config = dict(
    n_layer=11,
    d_model=160,
    n_experts=256,
    experts_per_token=8,
    d_expert=32,
    d_shared_expert=0,
    activation='swiglu',
    moe_layers=[3, 4, 5, 6, 7, 8, 9, 10],
    router_score='softmax',
    normalize_top_k=False,
    routed_scale=1.0,
    balance_loss=0.00495,
    balance_bias=False,
    init_std_router=0.0164,
    lr_router=0.000703,
    vocab_size=2048,
    norm='rmsnorm',
    norm_eps=1e-05,
    tie_embeddings=False,
    optimizer='adamw',
    lr=0.00207,
    beta1=0.95,
    beta2=0.95,
    batch_tokens=[32768, 65536],
    seq_len=768,
    train_tokens=288400000,
    steps=6113,
    dataset='wikipedia_en',
)
Below are experts of layer 6 (counted from 0) of a mixture-of-experts language model. Rows are named gate (a neuron's input weights, with its number), up (a neuron's input weights, with its number) and show model dimensions 0-159. Each number is 500 + 50 x the weight over its row's rms, rounded and kept within 0 to 999. Numbers have three digits each.
Before each expert's rows: a language model's description of what the expert responds to. This comes from a sample of Wikipedia text that the model never trained on.

# expert 25
What it handles: Word starts in technical descriptions. Opening fragments of words after a space or line break in transport, engineering and geography text, such as b in buses or bhp, mi, km, de in depot.
gate0:514550454454479454487505559604467513595415590458594546394484495425450438453458527457555486418461510419481427513552560550565457465479555419502450466481408453552530541497479494504534539508533468566484549520486503569437473494518515463419564436537509447481462558648568467489554472471511562545528464566534453493505536523455563481499447392489407529506519454549496490486515451538539587484556521436587441521516505424437489587421481493437542548496540469480540449513457462598583542415503461
up0:484438537477581520551558502459507602473613417521458428422536445508452576464473465488498402516546385490487491572496432452556543462518540382436573495537447488481435513561514422455526457450479434482522552432510470438472441428496478395550484539567375556502487483481552508450583490535510437426504488516548572453598477533479426461450506628470514449517487488515557471410578457488429488565462490574528468458526476447488547531513462492527495456507518533475560526505476470445531587548576538
gate1:551487554553437504473609499504503557464554475532522437548541514464543577480548429527504502525563447451604502468518581488515465457497485561414586494422423569420515569577492503455638545538494500518466487483414450477514534538508639440419473529505490458531519526545498476497559489487506540498462545464407546493566479528558478546450494455461558493591499503477495474495475562444603467452406537498419551607490452443516434353481467569446546549567469486415545496537459473436490482455555500
up1:435464417450555547528423563447482455520427539482515530437543518484453448573458478417491498504488547473409501560546450554524575458468526446578476532481591472498456453486440453559409519509457471529527506496531563536529401514512422562554551501423502534518522452448475581547442520504518455529454402477566532535478552536536551491513452523553517442439556513545570543490519472515365478568582367417542428429521512569466594537557484497538477465551609458569535480420559553562478567492491486

# expert 47
What it handles: Word-stem middle pieces. Middle stem pieces of ordinary English words split by the tokenizer, such as p-ion-eer, Proto-Indo-E-ur-opean, li-mit-ed, bo-tan-y.
gate0:530481580528439545546423482412424442542515476432618521485519530505479492454431447454532557458488463471530476555485465550497426514559472492420528503505503441459528613447491466510520615508488493519540442436496407605413477479504430450533482580513528433524523399548457520480491512508600503530571518455529473531516530467496460484499460448573530522423517593475559519553520428503498464510483538455496553500439510562466596528495524617542491615461494510455410459536540373469559613600482504
up0:434574481483503475508507442585524546506484510531362460521526497566533466512561470443424468502469503533374548460413535450492501554456525489520482449466546519528413409540524536480438366398467522479540547520520539402602504564516515590456519457499475560551517627553442433579516463528429537440437506591536534509456457549525537471551552565531453472482598499522447503462558578491526457465553474492543527511551464519476513428490421453510422396558560476534542559524517502494413497431518478
gate1:482475535511539578463433372507492528511564505490518459479517567414492499650592540510476447583436456528506440518452555459530446597483426594559524427573482557472424452469514573509513415513413515621513542542492552488448471519444503449548580542504467412473496448487531477489474461459526509520427517521429566484454516634462438415458486522515500448488484514557562535529399469537510430408501532532552459474442488545526464571426484486432547492514500514454436541486387510484438485499535475
up1:560438611404541514546495457482564530420510525521488460489565578471603513545471510477461525406568607528561598487509500516501458523463512517451408603525422470506404410508527554537490514523419493537508475511569563581536498518528444490497472454524515458411467468430564563570491504438480513496569502486505424464501423516600445540483456547474452513457530484552530521571524425516384445461510427587569481459522436489567425554568475458491434452546544590508514508406481532556476480507527561

# expert 10
What it handles: Capital letters starting names. Capital-letter pieces beginning surnames and names, above all the C after Mc (McCulloch, McCrea), plus acronym letters and name openings like Al-bert.
gate0:408513513545566529497624427572497541491434460479472466579506475446580459512430524507535472494417521547518482482439532517606548515552450469494483422406565490523553478490549423515551501474546526456496612514504443494451501529589594519457537434569494542498529379525409510559509491443495508343431502573530538481472508407501479497428523563585437527539520444453477474511461593468537438537513529525465479520591422550472532499511456526507512511445488482539503539504568476474548621389482543
up0:501506501456418418551433493420446442470508494555502477546430501531470461555513442484482522574583519481492508573627441520440501489525561442456502605490498480432501481455581509490459537477517499476501457501453480465547535486557448458562443426486491567530556588486556384502567511445490467507585446407575522502412471469556506556584449427436562447465522485517601444425541466489457585552521489545563526550439569453594427473547472492517391550573501465525511466471420501498487415566429480
gate1:422478522527553476411475493652469524343553496415504540532453463522505555484443401552491502479543502527533467501435530422448486424476531504396497489493506433404382423578493545558591503555410505475544487558493481462531534467433494497452548536583502527456446392489528506504503533509561482489486468582476443457513593493459422493518577481517495468504560489486501513542605480476443511552475511439521421438558470501495436494410462544505455407522399489513434485542475524484500469566490405
up1:472519554511537515478530498665516523355592450473475522475455512449544575471464513492494514452516564490481487579418577482399489480463553491408551496512456478471453379560481522479565495463395459503491432520476478496535453471442521501402598567579519511504440498522519514492445511560565511503488463592453430561529548447505452529491538459513543441450545587444456568580602418526450516519530569420508448463567485542496414517499451485445453465477404517490472521495461540534431472536491404

# expert 1
What it handles: Sentence-start pronouns and relatives. Subject pronouns and relative words opening a clause after a period or comma, such as It, which, he, who; also common nouns like law, case, power.
gate0:470472593549544416455449450588420513508462502507504500468452434578519478477527449468521552586477419517511558492570515624540533424484478471511530519422502474491513541445505465458617567462489458504456617542548435444585483555530546545499564579543550486562592418538413583439560541504382454575567541454433502534495545519497461424519460540481487442562520504568482446501504542517469559534507528524449532506441498441499498488483452527438590502475377504454497430578525437502566559532546511
up0:600561579496481484489462528565444548504452462449485544377481526554557452436468589573507524517526455485552530475607481499417577424465505512527535422528525479515537516431447560516510461530426513513373448512534507393571454578417508424490495560507487544486564482476326419344560527492486499545494542450484489482449445515494433494437468450510528566530419484573397439553530527511509440535496479461473486515436457499496408462535487478490470519476529558474468439518494479483567516528452539
gate1:565539588499447479539502514448449574472511447494526441503509508434454511432555513494521474566531569568529496545530432485472474553436541514479469564472510403596484546510444518435526548424542581502518471452498506513567518513531418471557549527508524453431530549571434547493576495499537559421415619384499437600481575422500552490461477486501393452398497625480501497445484535517457559506553463448477566562508447574509450477515463482434585386510520470462460443574510543510543565533425520
up1:414537449460503478420435482567474440538462470531505566488474549585500529567448469441486463451524439442495523513483507501504467446590457504512526513522493613368463543413569541558518499495410428458528573563506479563495442510511544516430493460491490509482545533407531358542490506523441435477631446585561518364505511523524468479573560510504549473561489374447559516533475469482486498498432612522498450544514468520503522555418525443600443581480483544479513536503533451422482463451495498

# expert 50
What it handles: Re/Na word openings. Word-initial pieces like Re, re, Na, de and year prefixes 18/19, often in military or historical text, such as Naval, Napoleon, receiving.
gate0:502520446545506496532483528491611482503524508379461484591495478433475403578512524491559479398449590531528555598557588530445450515422491454428440451491511530512515485447419527521497463472567480513495435495439463491520578424466485474511560547501557574563351476559507544433473499520580491501440440408494523500543534463571523415511535505566370534455438510494430573528462570525459546458529505404501530450498492567484484489568470468558446458499525515570461453489545514616467530572532513
up0:541524469558566459513475445514594483492546475417395512578501443471475451548490532442554486377494512513551576599530530488515456538528539453397451464495457534422501440440409498524597448492531509518482454458434523469481612428517515483494542523514473568524350519635495520471525544468535517455435471506481548519525483510586493475511522516512432592564406421492478573534508571506413494419540511466438472478494585487489478455470479495571419498532552560566487510497566499609493544572542540
gate1:504450426486489533505441476494548521504549499436470476501467484524579464472536404523553458467607596554406531481581511589417489523528539536408528544568541518510460469475529532496533497500509541491509517417497593544477475566558449607523472503528562486437620506496529487520529489482441495507466544539530526583432552452571496523504505487429457515433515477553506458645527414610576597559397472481442540544520498512493515535556554461562436475642480503543541556556448548448433427517455503
up1:426515495585497560525484550459453489488494562489503554341530577532583462484540433472549463519484546494434529500526511536447492488514495498386511577489451530578519535471450449465560455497530525452510462413475465469545460502539395543501532567427661452504466551459486494477526523466539553485465485462506629593485507432509468448424577488545480512467562524540497535479434439581558566597519449478507580414489620565515507477524465446462547435601537447551501481508504548473455442448460446

# expert 24
What it handles: Romance-style name syllables. Inner syllables of French, Spanish, Italian words and names, e.g. Méda-ill-e, Ca-ñ-ada, Citia-cc-ess, Mauri-ti-us.
gate0:525507564543501557535478475494493598419435593506508498467457507528503588458465550543455462431447517453468525509568477463512483576557531415537473456562552436559562462460483475564476541465370579479526506567590575455379567523526511477495591565504531506509554496493561515597548540450432479507513531509464543456490546635569461394489490519454490490541463461537522356560494502480467424570485590549499518490457497496597442495549520475470530518444488427502499433549493536552427448518404539
up0:543449489477449506521421497534530423488519515526443586469487451405443469453434361509491565557469457426507591510423492471468550433544489497477543474484400529522377554530399526438497455464426434583543455450419435518461475520433536492426509536510469493535517545454459549479548499524501522514469542477534473468477491465452449495521587469633459420519569472473568546509463514555562556420538466476465464473486509417438537586428557484496405500503464466370446481425454535437523560548515531
gate1:424553538515500520470511470452551449545529451447562607606512503589509538508543493549423455545439509501493493411463390451451513594469470388495502491421544455491447493547394445474493494420577507486532411466549519463578527562531512415475493477514481453457483519556529445562494532520422468418500560553475495503563425578556496476517496432479502535579451503517432456593430513510474430492480532506543512541617541628507458500430504521517526497536536492644479493562470505517496410405510502
up1:594516503448502468541484520544443548478471516580569404404514486458455506490522481421547500457546463479503469551488597524528505419560453569524514552512551551504513489542580513544512434484437523491456584376469501527385499477464508583518537504471462553472507448501495540517485456420582486555447436407510471511464575464417478483476488531497526491465533623482685553438583523438580576439559442498413490375459485504451524544557531509472512481501501532421530450480502535462519559567501551

# expert 2
What it handles: Word-initial consonant pieces. First pieces of split words, often right after a line break or heading, such as cl in classification, sch in scholar, pa in painting.
gate0:437468529390436517511389485417506577532451504386496538502447542447521481452514469517405599459528439397506490520510511435468495571574512562530514494464464471469353544488504424516557449597555465565537591563516485524619485512487523471551454567552550560489511521422518593424577490483477489490489500505552455501537505528461376490515414536495465418559421540534474477422480563514609513537602438535559502512482486513546441541487550491466410533514554548464487535491491506470540481504524502
up0:522550519511586458456516484612500510506486539574526426467492503503536517467419572618548461563422514589554423410540445540490509476484513488474468463524549475553576475463491533467492484448514501432443424454545549503411618461537493465439556485600400565504580508525481451574425530566479514503497481567502532437484469509534468411603560440504518590477448441569485496557551439425497510504433471527539426519568454457471480416420469483527481477545490529479441493538418507486481570493356494
gate1:562601524439521396499455498549456442452502465538440488471487512528531541511472438411515533484553475481456516387425460470567435505499544498538427524514469520534503549388510467491555427536547562563508521451528572551511471499555567474479573460420546492523514592518432451476595456385459456481550407489532613481509538565475439422524577460508469409558409479546536411525453421545459446521556438516543598408447540501552557478423475475507457482573494459514505498531442545549463509439487492
up1:468463427444511559482603553482493470470507532481543511500423507472514530556448486475525512476464481464488489517481575560479524459448516457555627498516524568508488525542497438426434483582586531432489441456492444462520440536440500498505455525507502485545618480539428532533464580571455590458460512585514457395492470473495612486496369497425529488494494506496519505537507450410592408433453515444587407481522421449582431502488521477527598510513442433517465491532620531432515392479516433

# expert 11
What it handles: Line breaks and markup. Line breaks, spaces and markup in lists, tables and section headers, such as == headings, table cell spaces, bullet asterisks and raw UTF-8 bytes.
gate0:506515561540407485497624519572519480491485556512453561483484454573506527488436433439639455478518524545505487554476556532539448531494572520440476453562494416532532430347490403459454433524509499524454483409492509460544417556566586562530596493524455502517489491530409548430490497513540434578550523464555489593526489489492608538458529476489528447430548560499395601500492486586573548454472436453457528455548557553488510431454445483591512569498471470496460464514537483558478504494489526
up0:505501517550393483493594508539517464504511498508447542474484458522522552528443447421627468504528514525497473550462564524540463520508569518439521455529509407518522391355478434456469471508506461491471514383475503450519415533611612591486588482491481521536481483502384521466550498547566420545608555460566508591551485523448601554478508464501558428466550559516423586480464498585533541466484419460458501461551500549527519428474461490543534554540491470489439443542500433540432514515456533
gate1:427467525517602537524483497495481525481468522447485418546501490648488521515520495509530524559516545472447438601433571490448461470560490475390611549522494497558538470506420491481436558508479460449551436550542489536541487468543510522519479412590575471481519449532521586448506499478511541503612571458470463494487491441520558501461479583528513465561590378496450466520457474499535491490570571497517390461566497465481562513491537493608514401352562530503412517527467490418541475594514470
up1:558498499482414460491520547484559508506529543574522554507480457397528471460494494499514484476518491523547586459579437513507552610475468560612419436524465522395468507509598569562521413508492509584485535418474535455447509530452477461491559590455424542463466532460484458589462499575520461497384456533520536530486504566568413489527536431446469571457404595536544558460552531524471543515435451526459618551442496488523449498518514481412481608549548398491536523476548484508449521412498536

# expert 43
What it handles: Arabic, Persian and Slavic names. Letters and pieces in Muslim, Middle Eastern and Eastern European names, such as the s in Ha-s-ina or Ha-s-an, K in Kutsenko, and Al before hyphens.
gate0:480495545570558499548357514459467430521448496460462390479442446534526508524512478488514510466490544587485573568402468412537516483495486491537517477532507415422468451457466516509479509457483523455490383605544498558658581439482523503581502471530542485559468495455436470487515532448577451463467484457465487525543504394580495493537529487515537522477505461546471439537466541404448532465466494525505591521528583425500464386604472429544562483399571468557488485503449493413583550509518471
up0:548500439513511479459595437531512562467476518539500554485589561436460466560464527469574462482505515358512523464567553524469544470554506470541433515428434563585495566553525484535520472598510481544478610503461499485347401543564483499401528573502515543435583499517532553455489406546473558546506512525503485491516472576442492479497454474453489481478460540444528589462592459538552470510553537496562446457460442519526488565340550560438477513588477549436513520511508500562423435467530528
gate1:499496507451389459508557496466490546470485489523512520505377506539518510484492442575589394426476560512569442586517497605461454578404545479522470481535464413454510560479579489398453490545534579513575500539554506509510432548520521526508559591435515499499538467455477496505502500502515442528523604451534364426503389519338493480486523533440512436461491466542476486426489436510500494448457443496506545443486449566407527613581555510550505545472515495486568521588499478472522513497498437
up1:508397500427372490469489420479528413414510477500487468477390491525521496517513517469495468480522449579545453562513507458437547598490461437521422483514507471421446569584523567586524473525561517519523490520505446497495487547624473511496569534512519440412597567443529472494537457551519462509532639462468440512498503539433555488456513486443527453492475427468592518436512512496502498572592463473448572442513446475459576495482553495597618557509523425515472521568510501516549469395462401

# expert 9
What it handles: Word-initial capitals, prefixes. First piece of a word after a space, quote or bracket, mostly capitals and prefixes: Roman numeral X in XVIII Corps, S-, ex-, dis-, all.
gate0:471524506592485515405525470623533441460550526499441473597469495513492455555429571478485432561442547507558456444508558453464569545431465498544502412446454505532596525597460519486538390504471549461354546417522491521439516574507535511488501562482518485477463485574468473453496472509569522528536594457437591569458473446466486461479546458442400593517453500561421494488494509513480493461528480489557510473438550481431562549568588498450427550478474555475480505581586487411509527420511543
up0:503650504413513501560559465443503527460568499495565536494530564443542489492513401511471593600670469448496477496517472584401486452518513444465450544527514544488413492417596502441389527502572469578532486560458539492465389469535502464523586538491439489523536525462562527585505505498481523461545516511536435406466550500436523473480447561597565423468562457442546516513539459567491491516503470474497535468511472565543444395471469482486530598538516482510471524495451525521483472531430582
gate1:472413391462446565502526430565479503473481492417484547520410471528460587571532420541581593459447474509496595449448466473499624473458462517491555502478569522415472505504562538538435471537481498520540574540566521436497505451511447486456525509580505501505513547517410407423435516452473424532480598521517402492512591539495443495588517496585572567474571494567477525540540448460552486520583500522441462466448473459558485474467509469442576359508456524461550465547524499485469428552517557
up1:500541323505529575494597461573462613470489490417504497492443565552428473513488451478554512494439563503512551552454429528522586512517426512435497417461497546508576500536420500530510535556400465534521629453495530525495489470434510454417456515550527498528490478547457433420456523479561484560451584469505465524501447506525610531485542416556512513426536493509380501615490509523501466499539506486491423375520515472566458438469539451498506468467488518538545528432480479482453492637482499

# expert 38
What it handles: Word-initial pieces in narratives. Lowercase word-initial pieces like h, co, vi in biographical and plot text, such as hanged, convicted, happy, captured.
gate0:526448467544508507507544502520507424465456504608463532453489507614420571527541499536372606514475474428504552499485483512509604565440537485380529507498496535476511487531506501465532534423515576500476481458501434490488599503519586517467586406471597485507515447526497503448472464387560571461483449513543603486547511546515543468451494498536400572454446540493474544457527501477344498539474461542502484540528583475485545476435447468437472523497480522625535457519572427569545527593457548
up0:493602556506471519444505530483490562552507547477552538518482523331631435458460442501524494541545410557503448482597617392451407512495503476555516486502463466477486442423456435483467470531520422528489525455573526470537405444489532500526445519557462486567429484467488494589509529476479448513498467549564476511492364458454438473568480451477619465586508491519525435481510525570591520495615469492524500492523473462617487477571474514589533500507548476409485539484487504471445485442500499
gate1:527412497487548526466480479612448562430512562490563494484529597561510567504445515469493533527534471517500503351456532512490502487457512510507504446467496449525519502473530499447526437481514559560488532495565444550578615500483499424494427491493508548489526470558394523473547467416488523500555432561605478538529536525572506431555544403539530580468394570514461434529442464464468601548468502475536569475482598498482512501574410621469537410527538525498491507580541412525477469567384546
up1:488397496468563495512512531591464502432495524553526479488564577557484568499444573520480460448509514527491534414440573460516499574433485508501463442563511435514542504459554510452545432442519554545428540540509441542512592532452420433510426478465500478516540504478463534517527460461478530510547503498550475545552490543571573467508533407576481581449434631483464439594432445444469624481422513486551532511435600589473507524560458650489511477514538453491518483600492406458466477552454556

# expert 7
What it handles: Word-start pieces in sports tables. First fragments of words, often po, de, bo, pa, in sports results and tables, such as po in podiums, pole, police, or Me in Meanwhile.
gate0:515502489542499516496398527538419529459556410544507536500531491591570553583527489462478523582472503500480468440453502564452578513589489546540623409512496452459495539505488439444445535462482525503480499527417517567511466548446520424559489497590491474603478456434495531539479573514475440549495469492461491389426428603533526512463470463504436578471464475602488532496521580504530528474609560525480570537465388510517523476473553456591503503453526501529562525578430461397481451464394412
up0:493539575449453505521564380514484604507490530528556494509467480416559452519471544521513435516357412568457472493529540580551449540437630576529475479486432521461485513520491424537550485542503580484573415403531400485459535512506488531504535510423520567509499495531519477444405420488521565597525515494513547560513484452446500500536466431517470467494515475519487553463551374456398488496498497506520383471553579510533462463489463539615552537518542531409500481476564465566479414496529551
gate1:435479549640500523529512610438469558527523570512415470449544396529464469452420477364483514539457468578502563481489520421428451475443542491596466531429444421431528488473486540547444459472571423482503535504544545518499441607583505455428532522483416581546561462607492658559469507450524498504552496440544520422451494531488461521511453580461505522498528506454503546427538481511586551452547442492466484543489454507456465471551502529388461473469515459572515486528477505535467489515496503
up1:584501513408463558440623495518497435376484416491473512501430528509511546444435403530571572469595463395441496410459579513574514536546409484481436473526510555503454489483530434532448574606462556537372502425403522513477530518518482549547524460501536437541481506495503470515514507552465462533487502488488542552602534573474498431432562470489518452495475494493474474552488443534480579631544480511472510441482548473581525457393511485453574545470521523421486525452491563506567554507528470

# expert 23
What it handles: Name-initial capital syllables. Opening capital syllables of foreign place and proper names after the, of or a comma, such as Sa-hara, Ar-ab, Sa-udi.
gate0:467467498393503448510570496553432510491505469514424517442494567477491518548568542477479557562493500497474527485516561480444544549541441580521517433548582441429560474625394507511507464562531514527492415416477386525505526547460492456445343532525501401525495497543501482525493488456576546554424503483433515538612583494538543533549542538489420545502454488504552547437444515417517452544495489453555536486517504400491409607467531493435558457494583542444518466499442564545505580495516415
up0:501544478508490490509483500497500529517562548461459520518559411486524429512579486590571442557501530465517496568431476489468476523452406562441588417533423596404467444431514482523450481488546553545474561441541608511634511477419550537586500474536415492460500536473473512486472552589509581543553520506521451536453463511486548562383581537611474488549513468507429478474463439478607411565605505491571485488443527502477573463530558524582463485531507482479552405497466473491492430502519565
gate1:461465454460628526458448523485514448483567506488506440540473530511535571525558467464338571481432455437435478505548439398580570459559469488438457563539513456507539531494479459565565463502413512521463505446516421368510595459535542470440520524499449578490552460548489524569540470485463528466555517589539499520541426544484541435484463489467579543484407413488493457497545492458595465438555490564527482553651502470558472578579470542526466510446459498497460480506503565499497446568448508
up1:509404484464539561491533538429460509553568468458606458455529476462463505416533537434445498537424438460445487479555431455510460422578456543546449465597518491582562603450554452473516435472470495580471461440469490562536458451524492454461486575489428450400544463584480534539485490485411513499504516567437439535533495522513504442443502509506537513558476455449532526400432531480590485536563572500488587572562480510545491574527412476465514514382430505499478555638501502434425455524489460

# expert 21
What it handles: Final-syllable word pieces. Vowel-ending pieces that complete or extend a word, often before a suffix, such as opera-te-s, pie-ce, Commit-te-e.
gate0:548502516545508455438490352570434566442558542560451461448493597504516579505504548557499436537508550599419470452479481445428536616466479570498509499524560451425573399455515509502610475511391508534508503540551512477537499554433507485522488523535575476481492475516485518527396509468526540562511540497447446505510579535458489452465508484554517537550530477540434518446422560566476512447568458457474574542494485609554479560488469595563578533519457534432582524458573481479514482596485395
up0:483434572565526555531503477534491523569419621533571501506501594525493457489501518474448483503457537493443583449660449506535497518466537530531481455423549475504588451493507558569485422501488400550516468543546462508553509452419459450440477440503476515490468534438481506449419404512475463468473460517432357577518436563555433531457562457553499506577455553628511477528535550415490451477490483534447467567479559514542416478531567549494513418533458566392529514498550545534509436461508505
gate1:546453534554495494503497479494513529571464496580530476432559487497565550478525519549436530516484496460467556450522424572413457602445577472499567435582417568538474430461448406485506471489520439582465433494521438510562494518495536493554469538539527593553492488526508599435518440513547587529438542481453441405472419558448474463456647416495498500583457476528450525569484596430521525527526556434424491486564563551607504519500497526596534504522537564450572478472584501529470483529431516
up1:464506468491529560572505438581513613611568543457574554530428567441565603471575551498487453555493517476484440521518452470523455548451457452510523521556533513501542577455482574450501484559536452542430474486520471478497451558424534536556534544437465522651555441535446631537537413471583507643471482476479415504467523482518503570543524528539481440580559548564572434473517473508510504491542522459399456377513528447530530443572466476543509453540504497512541517470493462529539528518439490

# expert 57
What it handles: Pronouns and time nouns. Pronouns and time or quantity nouns after a number or verb, such as years in million years old, it, she, we, times.
gate0:481330443542491461444431465471579534530581517507483480589531458465474526501626529503483494494478516535513535526432497426458527495393463504550452498455450479460469540458490612521488461392561470526562433489535479479526521511489397408469624486496542525523480544590476452467520450445539500473442535508454410573498564452549461507524477525434480500525504464467536518529491536440451578508568429534615626564624457508480490547551481531522546466562513454479579494516570487442504564537464469
up0:488491519494521548475419519496497552485568491457425521457514489444509398467571581548486494460437480535508532493480433418525514441459480508622406483437465500445555492529533536565436461506516522541539483449480543464450560481548405457394597444483471508475488525510428475432480530463518595404493387536497426516564435541527436512499505436513471453500402501464550440543451497380485564511509395518623543435519578499475412476512471569442409512523534457553573533461513504527537538421502584
gate1:561511466452501584475551562530438608504467574464504497468560552505488423549456539523497513460502489504578463623469470465556507462482501505564405500483550508582503520425561485515478498576466480542581524585553451496476503528481563535557506491493459520450564499359584468411519584490600464520596603598474454584488474477466585527477494549416448575499563468409472504494478553488552504474455507501437477451507448485476566501449455428464513600463478516582492446531493515523523476491363571
up1:467487482525546476424563495468451573413486542461576545524512589498526414555451527517509495494479468536562552598498510533551497476531434468516419477521560541577487558443550501542514481578383451485599537534550485505497459522499479519519563555441424453479567513383590394429568608472520458487614552583482464523455517516532499557491469588412480487500520517390534513570464519477570532474511480541485464498485542434407525507461427414490490497429550535469517496504541479544516591477408602

# expert 45
What it handles: Conjunctions and adverbs. Mid-sentence function words and adverbs in narrative prose, such as and, to, not, also, still, would, finally.
gate2:538485525598364429473519518501548577471559419436500486530533520472567494488501504403488598495398551542522542469457508521558540556433473471522583492406518483437491495534460525479461553518483460593464443558520573444523458608516589393506469557495576465433456554591533423460511486472454535526485473527513421485384451453440441431510474473519529517484535525598453454434522495489452478511450477448562543545503559501446539529514462473511482528561545456552595549583463409573542468466422473
up2:509486563523450379517463528544528586511492452499483501507546499460568535435473549396454649550404518501561540510545479629468489546470451564569556485491484485468529508487459491496512497499539507562405472557532551516519528541510485471540443526510510470532491516558467321399488499492536482512502530523550477537429422457520457537578486492597488520491498614552517426549590499492406428513527428439514589537472524500562595561628497544441475512588523485466563510536472519499543443472529506
gate3:464457503465526466500523537462526492425466465514565476447475485550506492425499505458591493520521461444461497509445468494524520523498500509438453466431527528565525552498382605529584466486482475426576539435552501520519527565498533632475458443434531446506533496451534592581505554458501505534413522613489514568527567511506489447571467526487536461545514492447479499532444519528404575537450457481503452618472464553412583439414596443529633450574440489442437464454486513526410431505407438
up3:481486512414559471505557511455538469403472464492547516479472513462525439350472482466536531418536404401476521445537494516524558530458506567494457444485521598495564535535439508464561467531525501439528494493465491535578539583489444567409478435523544425466540468447533571527506542441470578579426453584456568517532541516535438535566512441524512428481434469431446479513446476489432541569473513518537496569463500571462535455443588546561585446548461514400494532438431511522401406444416477